config.toml
n_layer = 11
d_model = 384
n_experts = 6
experts_per_token = 1
d_expert = 480
d_shared_expert = 512
activation = "swiglu"
moe_layers = [0, 1, 2, 3, 4, 5, 6, 7, 8, 9, 10]
router_score = "softmax"
normalize_top_k = false
routed_scale = 2.12
balance_loss = 0.00209
balance_bias = false
router_cosine_scale = 10.0
init_std_router = 0.0214
lr_router = 0.00139
n_head = 3
n_kv_head = 3
head_dim = 128
vocab_size = 13731
norm = "rmsnorm"
norm_place = "pre"
norm_eps = 1e-06
positions = "rope"
rope_base = 10000.0
rope_fraction = 1.0
qk_norm = false
attn_scale = 0.0884
tie_embeddings = false
parallel_block = false
init = "normal"
init_std_qkv = 0.0168
init_std_o = 0.0
init_std_up = 0.0168
init_std_down = 0.0
optimizer = "adamw"
lr = 0.00101
beta1 = 0.9
beta2 = 0.95
weight_decay = 0.17
lr_head = 0.00552
grad_clip = 2.0
warmup_steps = 220
schedule = "cos"
final_lr_fraction = 0.1
batch_tokens = 65536
seq_len = 1024
doc_mask = true
train_tokens = 425600000
steps = 6495
dataset = "wikipedia_en"
Below are experts of layer 8 (counted from 0) of a mixture-of-experts language model. Rows are named router (the router's row for the expert), gate (a neuron's input weights, with its number), up (a neuron's input weights, with its number), down (a neuron's output weights, with its number) and show model dimensions 48-95. Each number is 50 + 15 x the weight over its row's rms, rounded and kept within 0 to 99.
Before each expert's rows: "comes before" lists some tokens at least twice as common just after its tokens as in all text. This comes from a sample of Wikipedia text that the model never trained on. Tokens count by the router's weight.

# expert 2
comes before: " the", " a", " to", " he", " The", " that"
router:55 40 51 48 22 42 59 69 46 38 74 38 48 21 46 62 67 45 34 61 97 28 51 36 62 61 43 46 45 68 53 61 62 47 70 49 57 45 45 46 60 34 51 24 60 84 48 53
gate0:69 47 67 58 79 33 67 66 36 61 60 76 79 50 60 59 37 61 51 16 35 44 58 73 43 33 64 52 74 54 37 65 57 69 40 48 68 45 57 42 82 23 57 47 67 57 37 27
up0:56 61 52 36 73 60 75 23 65 21 48 45 60 26 55 42 49 32 34 39 54 65 43 23 50 44 48 32 41 60 51 36 57 51 64 32 28 54 67 28 82 20 63 52 54 49 51 55
down0:73 44 46 28 50 51 66 24 26 33 62 51 56 60 54 68 33 91 59 33 60 40 66 11 58 54 45 40 59 46 54 39 59 50 48 54 72 49 68 53 52 98 72 59 58 64 36 51
gate1:57 66 54 64 20 39 68 70 49 74 43 50 63 56 58 40 67 32 57 64 47 54 63 53 40 51 23 41 62 64 57 60 50 60 33 49 35 69 45 52 55 50 29 51 69 60 54 75
up1:52 37 62 55 63 67 36 62 70 57 55 29 62 61 51 52 32 29 72 36 51 41 62 84 34 48 50 40 48 70 52 57 73 58 50 63 37 24 72 50 24 59 25 42 32 41 47 58
down1:69 46 53 56 46 60 59 60 51 40 46 53 37 71 64 61 86 97 34 63 21 80 35 41 42 39 62 72 39 62 99 72 54 55 56 44 65 73 73 30 57 57 65 79 58 19 60 42
gate2:80 31 32 42 70 28 42 79 55 51 65 51 48 36 18 31 71 42 67 75 50 32 61 61 75 52 52 72 80 40 17 49 92 60 50 41 51 58 26 48 42 39 44 64 57 59 40 26
up2:61 47 50 44 68 43 73 46 27 21 61 46 34 32 22 70 59 63 68 57 45 49 55 39 46 52 59 67 70 53 56 57 67 44 42 71 58 63 70 44 66 51 43 73 37 49 42 53
down2:37 52 53 51 37 58 42 14 14 53 35 60 46 55 40 49 40 47 19 20 07 83 14 51 36 89 51 48 61 58 71 51 06 40 51 42 28 54 61 59 64 53 51 60 51 44 76 73
gate3:52 49 62 22 53 60 73 32 40 57 47 45 46 45 50 44 66 67 31 73 35 39 51 52 32 56 32 52 41 55 37 44 67 51 65 41 58 59 84 52 61 51 25 61 00 58 57 43
up3:50 66 42 70 68 55 67 56 50 41 49 45 13 39 15 56 61 55 45 38 46 64 40 81 21 70 52 27 55 46 76 67 49 36 50 44 31 44 23 37 44 65 46 41 87 57 98 41
down3:30 52 77 29 32 53 50 52 41 44 64 52 23 69 49 33 64 26 58 39 48 27 67 67 35 63 73 49 37 41 17 66 78 76 38 48 62 47 42 28 51 44 43 38 50 62 30 70
gate4:56 50 74 18 48 61 53 43 62 41 43 55 32 25 35 55 55 24 39 39 41 48 50 58 52 26 51 23 47 50 53 54 64 49 50 10 44 42 71 40 61 68 55 36 49 74 45 97
up4:69 54 38 50 42 45 36 55 38 52 45 53 33 48 43 55 69 37 59 37 52 84 59 46 62 75 54 52 67 41 86 40 31 47 66 35 65 39 46 56 74 58 47 59 51 47 43 52
down4:54 19 58 62 41 32 61 47 57 51 54 19 46 59 28 56 70 58 42 55 39 58 43 69 48 56 47 19 39 48 09 58 27 58 74 30 43 34 34 49 46 46 56 62 66 31 66 81
gate5:02 50 41 50 37 66 34 60 40 84 66 59 27 43 71 47 32 28 43 17 40 41 40 26 70 21 50 43 45 30 55 52 51 17 53 78 85 80 35 65 65 74 30 58 32 71 47 70
up5:48 37 23 57 63 28 44 35 32 32 28 29 76 42 67 56 50 51 65 24 48 31 57 69 60 64 31 41 21 68 61 43 64 47 46 24 27 30 48 35 38 64 44 34 58 37 58 57
down5:32 36 56 42 56 50 57 62 38 74 40 34 57 61 36 38 17 65 36 58 64 65 62 39 58 59 34 57 60 65 66 62 60 60 24 20 37 44 40 54 24 40 46 24 64 57 32 40
gate6:71 65 49 60 57 73 48 13 54 53 41 54 64 22 92 49 30 31 33 62 47 60 51 61 55 47 38 46 61 49 46 54 40 68 37 62 73 53 51 66 09 71 53 55 31 58 43 68
up6:66 57 61 55 40 38 70 61 42 50 51 31 35 43 45 81 78 58 67 67 30 74 44 21 49 35 65 50 32 26 70 42 61 62 44 59 38 49 44 44 78 39 50 46 60 63 35 45
down6:09 60 68 66 76 55 67 48 58 48 56 53 42 48 60 64 20 53 70 05 56 57 64 65 32 35 17 49 45 66 45 31 50 41 37 28 30 49 52 53 61 68 35 44 41 62 44 74
gate7:69 49 40 35 47 45 21 36 75 71 58 74 55 38 65 44 46 36 46 38 58 49 45 58 39 35 44 42 71 52 55 45 16 50 29 35 35 54 72 48 21 54 43 28 55 69 30 62
up7:33 41 86 55 52 23 85 41 24 64 51 11 35 73 36 53 70 51 68 43 49 57 42 40 25 50 42 49 40 50 48 39 61 50 77 47 42 47 47 52 56 22 61 50 23 46 44 54
down7:43 48 38 34 63 58 39 73 64 42 17 77 20 27 47 50 64 31 71 38 48 49 55 27 54 62 60 20 64 29 69 58 31 23 40 62 44 58 63 57 42 48 36 38 57 92 41 56
gate8:55 46 51 30 12 43 47 46 42 41 43 38 64 53 44 24 18 58 58 59 57 45 25 51 58 48 68 44 57 61 39 44 22 51 25 65 66 64 46 62 30 62 60 87 29 59 39 44
up8:24 38 35 67 39 58 36 27 30 50 58 38 31 34 63 36 48 37 31 60 60 42 32 42 55 60 37 49 32 31 44 41 25 24 24 65 61 44 46 53 78 51 42 72 60 67 50 43
down8:45 62 87 61 50 50 52 61 49 41 46 35 61 45 39 44 62 46 42 70 27 56 81 34 56 59 44 56 58 59 70 86 55 78 49 61 75 40 50 54 47 71 74 64 43 00 66 59
gate9:46 62 44 45 49 56 62 46 59 50 33 22 60 30 46 66 21 52 46 49 47 22 66 65 42 48 33 56 42 44 46 47 55 35 47 40 72 63 39 34 34 63 49 59 50 67 46 36
up9:60 65 32 45 64 71 50 49 55 33 53 50 60 54 56 43 69 34 64 57 40 37 56 74 76 90 32 40 69 50 39 43 55 57 77 59 22 66 51 37 39 49 38 61 30 85 40 62
down9:74 52 29 57 50 59 60 69 67 44 42 57 46 43 52 49 44 52 15 38 36 55 31 60 55 62 40 41 41 66 45 67 62 90 39 67 68 49 39 41 65 95 74 44 78 44 69 51
gate10:46 48 35 42 48 64 45 73 68 50 23 59 50 33 43 53 48 65 81 47 39 65 08 51 58 26 69 53 79 51 59 60 43 53 58 65 57 43 34 73 42 27 47 84 39 75 71 54
up10:23 59 49 44 68 69 45 96 26 67 20 54 55 33 61 53 45 61 78 60 41 71 50 34 55 48 82 47 25 35 53 50 62 24 54 51 35 32 60 61 37 54 47 58 58 75 67 59
down10:99 68 53 34 55 41 44 62 42 40 74 46 68 61 54 66 64 63 58 59 36 60 72 65 46 43 62 48 38 33 37 50 55 28 64 50 56 71 68 35 58 54 44 81 46 35 60 40
gate11:38 32 67 41 32 60 53 43 49 34 39 56 32 68 59 51 40 85 58 52 45 49 37 32 42 32 66 59 52 45 47 53 70 53 56 53 50 26 66 46 52 41 54 71 42 66 53 55
up11:49 73 55 55 69 21 46 46 56 62 40 53 40 45 40 77 63 30 28 56 56 56 62 53 99 50 69 64 50 79 42 46 30 39 38 66 48 56 42 30 66 42 60 30 54 40 43 63
down11:55 68 55 48 56 58 63 57 56 64 47 71 76 68 47 82 49 56 62 39 23 64 58 10 54 69 56 46 53 43 49 59 59 73 19 59 39 48 31 67 28 46 47 51 31 62 68 37
gate12:52 55 63 23 51 40 76 62 73 48 52 45 25 39 44 51 51 25 48 33 56 46 52 24 30 50 53 46 51 53 72 56 50 39 45 46 46 26 54 23 49 50 48 65 50 65 50 58
up12:51 67 68 42 20 27 64 62 69 41 51 49 41 51 37 44 50 50 47 55 55 66 37 47 18 52 48 33 31 55 51 35 66 54 53 72 52 47 69 64 62 52 57 45 48 59 58 82
down12:55 54 51 42 71 67 71 38 44 48 35 54 66 58 25 49 49 61 58 49 98 51 30 67 55 55 42 44 50 45 29 50 54 56 57 50 57 32 30 48 24 32 52 24 49 39 18 49
gate13:66 49 68 41 34 60 57 51 36 44 74 70 31 45 28 84 52 52 38 26 57 41 45 38 24 40 43 46 66 59 40 36 76 47 43 63 63 62 64 26 50 53 39 54 40 32 41 47
up13:47 48 35 68 41 80 74 87 61 60 26 69 74 64 65 59 61 45 62 54 59 48 46 53 64 59 48 50 24 43 47 53 48 61 67 43 73 29 35 61 62 38 46 35 21 61 39 73
down13:48 50 52 68 34 51 56 57 23 38 57 47 41 47 46 31 55 40 33 55 20 55 29 65 49 43 77 33 44 19 45 29 52 50 51 54 38 59 49 54 34 35 58 60 82 45 53 48

# expert 5
comes before: " ", " |", "|", "–", ":", " |\n"
router:31 47 66 62 72 34 34 40 66 47 66 74 57 68 65 45 41 41 52 59 39 23 28 57 65 45 59 63 44 47 61 46 43 37 53 66 36 47 54 34 40 68 54 68 55 60 59 71
gate0:90 56 45 35 47 40 37 54 41 42 42 33 58 39 60 40 51 77 41 40 65 54 28 61 36 52 65 29 46 57 55 26 78 32 59 60 68 39 79 50 24 60 04 80 44 56 73 66
up0:52 40 56 34 61 83 37 42 33 67 44 43 58 50 62 51 37 41 36 43 40 67 54 61 76 49 26 40 54 35 39 60 61 39 36 41 57 29 31 41 36 42 48 49 41 52 41 45
down0:39 33 56 70 71 40 53 35 52 44 62 55 65 71 18 80 64 74 37 50 45 41 38 72 40 47 49 74 45 53 54 11 55 29 36 74 48 55 61 73 38 30 71 53 38 48 57 48
gate1:46 71 55 53 51 34 51 18 46 52 67 50 37 63 48 64 76 54 56 16 42 44 39 39 29 56 86 77 74 24 45 47 35 42 66 44 59 59 71 61 40 42 56 73 64 61 49 70
up1:60 44 42 47 27 64 59 52 35 63 71 39 36 61 59 57 40 54 53 62 31 53 69 25 37 49 57 59 40 26 51 51 71 49 72 32 40 61 69 55 32 64 25 62 45 55 47 31
down1:19 46 70 59 64 57 50 60 40 47 54 57 64 43 34 32 72 78 49 61 51 44 49 58 58 44 25 47 53 64 70 59 17 65 45 47 39 59 54 51 40 90 44 41 42 29 67 47
gate2:41 42 85 38 42 53 39 56 59 61 59 43 08 66 29 47 10 29 64 33 57 38 33 44 64 64 62 83 55 49 68 55 45 50 74 34 34 23 44 38 83 23 45 75 54 75 60 32
up2:53 28 43 39 50 44 42 68 32 55 57 59 45 47 27 60 46 65 55 51 66 67 49 68 53 10 46 25 60 55 60 36 64 34 44 55 49 42 75 34 20 30 47 46 49 44 31 58
down2:61 47 13 48 51 30 48 69 50 59 49 68 55 49 50 32 52 47 51 36 61 44 79 50 42 36 52 57 21 36 49 56 26 73 47 10 62 63 61 49 52 67 73 18 62 56 69 30
gate3:65 30 63 30 70 49 74 49 67 40 73 50 54 39 47 63 74 68 56 40 59 65 39 45 56 41 70 36 58 62 56 42 85 49 67 49 63 28 44 48 61 61 37 69 61 53 66 45
up3:62 53 47 44 51 33 46 47 59 84 58 38 35 55 32 49 52 68 37 68 45 58 35 76 83 50 50 45 53 67 46 57 39 42 40 64 37 40 44 43 58 47 64 68 44 44 42 75
down3:18 49 50 40 49 47 69 47 50 48 35 54 57 44 60 50 45 48 63 62 69 29 65 34 45 62 39 67 53 34 36 68 58 45 40 37 38 44 56 24 30 76 56 41 24 53 59 85
gate4:38 44 34 53 59 43 58 63 80 57 72 28 50 16 58 35 63 60 23 51 50 44 85 84 44 28 55 55 41 63 32 49 27 63 47 46 60 74 41 70 52 45 61 45 40 72 74 58
up4:39 40 46 54 67 71 45 58 44 50 43 34 55 52 36 63 52 54 69 35 52 38 62 69 59 26 43 90 71 25 28 54 52 36 47 59 66 32 50 53 39 58 52 68 46 63 51 74
down4:64 37 67 33 83 38 30 39 64 86 32 38 44 83 46 55 32 51 29 48 56 65 50 47 46 77 64 34 41 52 40 48 42 22 63 38 43 64 48 35 46 33 46 90 37 59 41 40
gate5:40 53 62 46 61 53 68 45 68 56 32 57 34 31 38 61 46 63 31 49 48 51 78 54 76 06 44 43 34 46 68 44 51 59 50 43 27 32 49 52 69 41 49 35 31 67 53 35
up5:66 43 54 68 49 31 63 44 41 30 67 55 37 55 54 49 65 61 65 30 56 41 49 59 20 37 50 61 28 49 76 53 58 44 98 60 57 68 79 67 47 28 53 45 61 44 40 48
down5:38 57 52 33 62 45 64 55 63 48 60 55 41 18 67 42 41 16 64 52 29 43 50 53 53 41 59 33 45 50 45 60 49 24 40 37 85 18 32 57 30 37 45 85 52 69 50 21
gate6:63 54 58 43 42 49 48 43 45 41 55 43 48 59 66 57 32 58 40 38 64 42 61 35 63 31 35 46 66 78 39 37 76 55 29 29 44 67 42 54 57 48 33 65 44 65 37 54
up6:53 47 36 80 38 51 79 71 53 60 58 23 48 64 47 28 36 52 38 70 59 36 92 43 74 24 32 45 41 67 69 42 72 59 58 53 59 77 40 55 47 53 61 43 42 46 46 57
down6:69 47 50 40 22 60 43 80 65 62 68 46 48 71 53 44 58 49 31 48 49 61 49 27 43 33 41 60 31 60 36 44 88 59 55 44 50 28 59 36 71 10 86 56 63 31 58 35
gate7:52 39 68 38 53 48 53 51 37 64 55 15 74 60 41 42 10 39 38 38 40 54 30 71 39 51 59 71 67 65 41 44 38 70 67 32 43 56 65 49 37 32 64 48 74 39 27 79
up7:56 60 62 45 53 36 63 52 53 51 57 41 35 57 48 45 46 37 46 34 30 70 32 67 62 22 55 54 63 82 60 45 67 35 42 57 49 27 40 72 58 48 75 66 27 25 57 54
down7:62 49 41 54 68 50 29 91 27 62 47 58 50 47 37 30 50 35 32 31 25 47 13 65 61 47 47 37 42 54 41 56 57 69 46 56 63 44 34 64 67 72 49 50 37 44 46 23
gate8:49 47 37 15 58 71 44 64 71 52 78 48 68 58 51 35 46 45 52 48 11 63 55 36 72 22 64 39 48 51 57 57 34 60 43 42 42 59 40 17 51 36 53 59 42 54 44 69
up8:52 62 29 36 44 60 39 68 49 27 66 36 38 61 51 60 61 59 50 36 51 50 60 50 77 44 59 74 50 60 56 72 72 39 19 34 64 34 30 46 46 68 61 27 10 15 57 43
down8:19 43 44 49 66 44 50 66 49 64 39 66 48 32 45 69 43 46 49 52 52 59 52 50 36 53 85 82 46 50 52 66 74 54 59 57 40 70 68 54 51 60 54 74 63 56 46 51
gate9:55 33 60 27 14 36 43 62 54 41 53 71 26 63 41 75 54 45 54 56 44 49 80 41 53 47 73 66 75 44 58 57 53 60 50 61 54 31 58 67 45 21 77 59 24 37 50 64
up9:45 83 57 54 58 47 72 55 81 53 50 41 76 47 44 43 55 54 46 71 45 21 62 49 74 63 31 26 58 31 57 69 69 53 70 44 63 58 74 28 34 44 53 36 25 90 41 71
down9:69 36 54 35 58 68 69 67 53 77 50 54 55 47 21 64 50 66 67 49 40 34 42 62 56 53 67 26 27 73 39 44 75 26 45 41 51 59 50 39 56 57 38 25 38 48 82 19
gate10:79 50 68 47 52 55 45 46 39 43 44 92 66 42 72 58 75 64 55 46 27 49 38 66 18 68 57 34 69 06 38 48 57 38 58 48 62 56 63 59 24 54 38 39 24 58 72 32
up10:53 36 44 71 18 53 24 54 80 43 56 44 52 49 33 28 53 49 77 52 71 73 39 51 29 63 39 40 52 52 42 49 27 32 27 68 23 43 44 76 55 53 69 41 67 32 58 08
down10:44 25 28 58 57 45 49 66 52 47 61 37 59 61 60 79 30 54 58 44 64 49 43 53 62 62 31 36 42 15 58 39 53 70 67 49 35 63 99 40 46 20 75 56 54 55 38 47
gate11:88 62 44 42 55 35 65 26 62 24 53 53 64 46 16 51 44 47 77 57 52 62 56 67 64 11 62 61 51 57 57 44 80 46 46 54 72 49 62 53 24 79 18 52 61 52 66 37
up11:51 35 55 64 58 66 46 52 48 62 43 46 45 52 52 61 39 58 68 39 23 75 61 30 33 56 72 40 80 60 53 45 40 67 53 31 25 22 52 47 45 39 30 78 33 64 48 10
down11:99 53 35 60 56 54 39 17 52 46 47 52 63 57 44 46 49 50 74 23 53 55 61 47 44 51 57 61 77 40 36 57 59 61 42 57 52 27 54 47 52 79 67 50 54 40 35 67
gate12:44 30 39 46 36 61 52 28 57 53 28 40 27 50 70 72 71 64 69 37 33 42 25 66 45 42 61 69 81 44 60 48 06 62 59 47 96 54 56 52 37 58 50 71 75 37 18 24
up12:57 29 22 75 43 67 47 46 57 56 60 31 54 56 58 36 62 68 51 68 39 62 33 54 80 62 49 50 30 71 50 56 41 71 44 57 39 84 68 34 53 52 50 69 71 36 46 55
down12:55 69 40 34 40 46 72 32 35 23 37 28 39 50 46 44 38 37 55 53 93 42 49 72 76 77 38 62 30 35 38 41 58 54 40 80 30 46 35 43 43 37 74 17 73 01 58 41
gate13:67 70 40 12 37 70 79 51 54 41 35 47 56 46 27 41 39 55 50 60 26 62 42 67 66 51 63 83 57 42 50 61 35 56 31 56 57 49 47 38 38 48 46 37 60 29 64 52
up13:55 65 60 44 31 64 26 39 50 41 27 65 38 57 48 40 67 53 52 80 56 38 43 65 41 53 57 48 26 58 64 60 77 57 33 64 50 51 76 42 52 71 56 63 66 25 53 56
down13:48 53 45 58 52 27 58 60 36 26 28 35 54 64 52 50 43 54 52 42 44 50 46 30 66 50 35 46 59 45 60 20 43 44 66 24 53 49 57 52 42 62 41 73 21 56 65 54

# expert 3
comes before: ",", " (", " and", "\n", "'s", ".\n\n"
router:64 39 46 69 53 30 42 65 42 63 42 39 38 54 54 49 43 32 68 41 46 64 52 34 36 45 38 46 38 47 40 17 74 17 51 49 53 65 40 46 78 35 59 51 40 50 51 27
gate0:67 60 74 57 47 24 53 48 51 45 66 39 53 40 28 35 46 60 60 99 43 46 39 35 70 64 39 61 66 50 48 57 42 65 41 42 56 59 69 37 52 45 56 77 64 38 33 54
up0:45 46 50 47 63 99 60 53 50 18 59 77 33 71 68 54 58 47 61 31 53 89 48 84 59 36 53 44 32 36 57 79 56 58 35 42 47 58 59 52 34 32 52 21 65 63 44 53
down0:42 42 46 46 60 38 40 52 53 59 33 61 40 34 48 67 09 64 34 56 62 40 46 52 58 46 50 69 34 59 14 66 53 67 41 57 47 50 50 84 76 23 18 53 47 78 50 68
gate1:17 32 74 45 17 65 31 60 26 57 55 73 60 46 57 52 30 24 53 27 59 47 37 00 52 54 34 58 56 49 64 47 38 45 44 51 63 48 53 43 54 62 36 52 51 52 23 55
up1:62 59 78 43 55 49 41 58 86 54 30 72 64 33 22 55 22 57 64 72 43 45 46 51 55 76 43 64 57 65 45 67 74 58 63 39 47 03 88 86 47 63 34 63 40 56 30 64
down1:57 51 54 59 46 50 54 47 70 66 56 56 40 46 68 34 30 37 18 42 42 54 45 36 33 64 29 77 52 33 43 48 65 60 53 85 63 43 09 68 51 52 31 55 67 55 45 69
gate2:26 75 48 46 40 54 73 44 34 60 47 33 54 62 56 58 48 50 40 54 41 55 34 54 58 61 62 71 44 22 49 67 08 34 53 34 38 73 59 75 63 34 50 36 57 57 61 67
up2:45 62 42 65 60 61 55 60 52 69 47 42 26 66 53 68 43 45 55 41 27 39 63 82 57 57 75 33 02 35 41 54 57 34 54 30 68 63 54 62 65 47 45 48 18 54 50 74
down2:34 66 41 49 51 47 24 77 62 60 51 45 75 20 66 22 37 32 63 48 54 81 59 52 07 47 53 57 62 53 50 62 67 37 49 56 73 42 68 43 73 42 21 59 71 35 90 47
gate3:54 64 16 18 44 61 56 56 65 48 40 41 67 45 53 66 66 55 34 56 38 16 37 40 48 50 03 42 71 48 64 67 47 44 31 68 69 43 55 54 40 46 66 41 51 52 42 54
up3:21 41 79 67 47 51 27 56 34 42 50 59 33 61 34 31 55 57 49 22 56 25 70 61 51 64 49 63 54 44 51 73 60 49 39 68 56 48 53 57 41 43 38 69 74 39 50 35
down3:48 55 35 66 70 49 79 66 29 50 66 56 29 44 36 71 52 34 35 41 66 34 56 56 47 83 36 30 56 65 55 50 47 59 82 61 22 31 50 42 61 14 48 40 81 75 38 48
gate4:58 75 79 23 17 53 54 33 39 51 57 60 57 38 79 37 60 65 48 56 44 67 32 48 43 46 36 40 57 18 40 38 49 62 30 27 88 77 58 44 49 24 47 88 38 40 39 72
up4:26 30 58 19 44 48 46 31 36 33 69 30 34 56 45 30 68 54 63 34 70 72 62 88 31 48 46 13 37 49 72 40 50 49 38 45 75 62 49 63 52 51 44 42 70 54 34 47
down4:53 53 47 52 74 39 35 51 72 54 70 54 48 57 59 78 63 77 22 61 65 52 50 51 78 63 23 52 43 71 56 65 24 68 37 61 44 30 39 49 41 52 45 47 62 57 58 41
gate5:64 78 47 62 53 42 72 36 52 44 50 51 57 49 24 64 92 48 55 75 39 47 43 51 26 32 52 64 75 48 65 55 62 25 41 41 33 38 55 43 33 33 11 64 23 52 39 79
up5:44 44 61 49 44 47 56 72 59 41 44 57 44 50 57 57 46 57 70 71 60 29 42 46 45 47 76 40 80 78 52 52 76 54 47 56 43 47 39 44 43 38 56 50 45 74 59 70
down5:43 42 32 49 44 63 46 61 29 45 50 48 70 59 41 65 71 29 43 37 51 47 56 64 43 60 50 45 48 55 50 68 48 46 73 69 64 29 35 61 62 50 67 54 66 28 65 56
gate6:72 63 64 27 53 66 62 47 73 32 25 71 42 72 53 65 29 69 53 74 36 43 38 26 55 56 63 41 63 20 57 61 45 52 54 56 47 69 51 51 48 38 46 56 32 42 58 52
up6:74 69 52 62 42 48 47 27 37 40 57 48 65 57 48 44 46 63 59 67 57 62 64 68 73 36 43 35 39 84 53 70 52 82 35 36 50 56 56 63 47 27 50 61 35 41 60 45
down6:30 47 57 34 36 51 61 48 37 62 68 40 72 57 22 63 37 63 69 59 80 54 28 70 26 24 59 50 35 33 64 35 41 59 46 47 37 32 24 41 55 66 59 78 44 87 52 36
gate7:49 34 09 43 59 21 60 33 88 59 52 46 57 71 81 35 45 27 55 68 41 31 58 78 52 44 56 61 49 33 55 53 52 72 66 59 58 49 47 50 51 36 50 69 38 57 61 42
up7:36 62 59 52 30 62 53 40 32 56 60 54 53 55 31 65 54 59 63 33 46 38 18 18 43 55 45 60 44 47 57 42 52 50 46 45 37 39 65 41 58 77 33 59 70 67 30 50
down7:23 55 31 59 30 63 62 43 62 66 35 50 39 70 42 62 58 37 43 42 65 35 23 62 72 33 31 28 32 72 38 57 25 68 53 42 19 65 30 50 28 10 22 55 23 51 44 52
gate8:45 42 48 38 44 79 65 58 63 64 19 46 32 48 53 54 54 33 55 49 38 76 44 55 31 53 38 39 56 54 83 66 20 74 48 32 23 33 64 23 58 41 52 41 47 37 49 59
up8:42 31 44 47 60 69 48 61 60 42 63 52 52 30 42 46 54 48 49 76 37 77 44 67 51 32 63 67 31 58 28 56 38 49 33 39 59 68 23 44 74 46 38 38 61 59 47 41
down8:43 43 65 33 53 30 44 68 46 57 70 73 64 55 54 23 60 49 63 77 45 44 58 60 59 44 69 51 63 31 57 42 26 77 47 47 41 44 38 53 58 35 62 69 41 52 46 95
gate9:48 30 64 39 19 08 34 53 22 27 42 48 42 64 56 64 48 52 50 26 49 52 44 65 44 46 68 40 35 35 63 63 54 44 40 50 31 52 27 60 49 78 43 73 65 61 75 12
up9:23 66 49 62 71 55 67 62 70 60 49 61 53 32 45 57 40 51 39 38 54 53 74 20 60 50 56 48 61 48 45 47 34 36 52 55 48 56 85 31 44 50 60 37 55 37 68 52
down9:64 47 73 31 41 50 33 35 53 43 43 54 62 50 77 38 39 55 48 47 57 37 22 42 58 72 61 51 46 45 42 62 19 65 46 47 37 30 59 70 85 49 31 25 43 32 40 50
gate10:44 56 57 49 38 37 43 68 69 58 43 36 60 46 54 33 28 64 56 81 39 42 70 36 55 58 60 51 46 47 46 51 60 71 41 68 46 65 40 48 62 43 47 61 25 67 67 35
up10:63 70 67 47 62 58 88 35 24 56 69 52 71 40 54 56 47 52 55 58 40 21 32 46 45 58 42 28 57 50 49 57 49 71 61 29 40 40 60 43 36 27 43 31 40 37 50 65
down10:56 81 65 76 34 25 43 39 26 35 55 72 75 48 39 37 54 52 63 57 75 83 58 13 54 40 49 60 45 59 60 52 53 36 41 46 64 49 41 49 48 54 47 82 20 49 50 16
gate11:22 47 57 34 62 50 65 58 20 42 20 67 14 57 49 41 25 51 43 41 61 70 13 74 62 42 60 24 33 32 75 60 44 38 63 40 72 41 28 47 45 34 81 61 68 58 48 46
up11:18 46 15 61 49 61 41 74 43 44 52 37 38 59 49 47 72 75 52 39 55 25 69 57 43 34 33 42 30 57 26 68 24 33 51 49 47 74 30 27 67 27 28 25 65 46 62 49
down11:69 49 68 59 34 56 32 64 40 65 24 40 47 66 39 40 52 62 65 77 43 23 65 75 66 42 57 33 45 46 65 21 56 78 61 67 52 23 84 70 63 38 36 21 25 33 49 73
gate12:32 42 40 57 62 76 43 48 73 57 67 41 35 55 42 44 60 54 76 52 57 27 56 60 59 54 43 50 29 53 66 56 41 24 51 32 20 47 41 40 42 15 29 47 04 68 46 66
up12:47 54 45 55 33 66 28 53 31 56 64 30 63 33 48 67 54 31 58 40 24 52 47 45 66 67 67 49 53 65 43 57 41 47 68 68 11 49 51 51 72 52 72 47 59 59 47 48
down12:56 67 67 50 39 50 68 09 58 61 44 60 67 36 67 35 45 54 49 52 45 48 56 46 44 49 36 64 73 79 44 66 63 62 65 61 53 45 38 53 35 45 24 19 68 35 70 57
gate13:67 61 57 36 21 45 78 72 60 45 68 62 61 33 58 42 46 64 61 42 44 75 38 50 55 48 51 54 46 49 45 67 33 69 44 52 36 48 49 60 36 24 32 43 55 47 77 49
up13:64 57 52 51 40 40 59 51 43 40 57 44 59 50 55 57 72 73 63 37 65 75 45 69 58 35 43 65 49 55 58 53 37 49 61 33 60 42 56 31 62 41 60 61 39 43 53 60
down13:40 72 60 40 37 39 38 81 12 95 76 59 43 47 34 48 61 38 56 42 44 38 31 62 61 23 35 54 36 44 53 45 67 46 44 55 59 68 37 35 41 36 47 60 59 35 39 49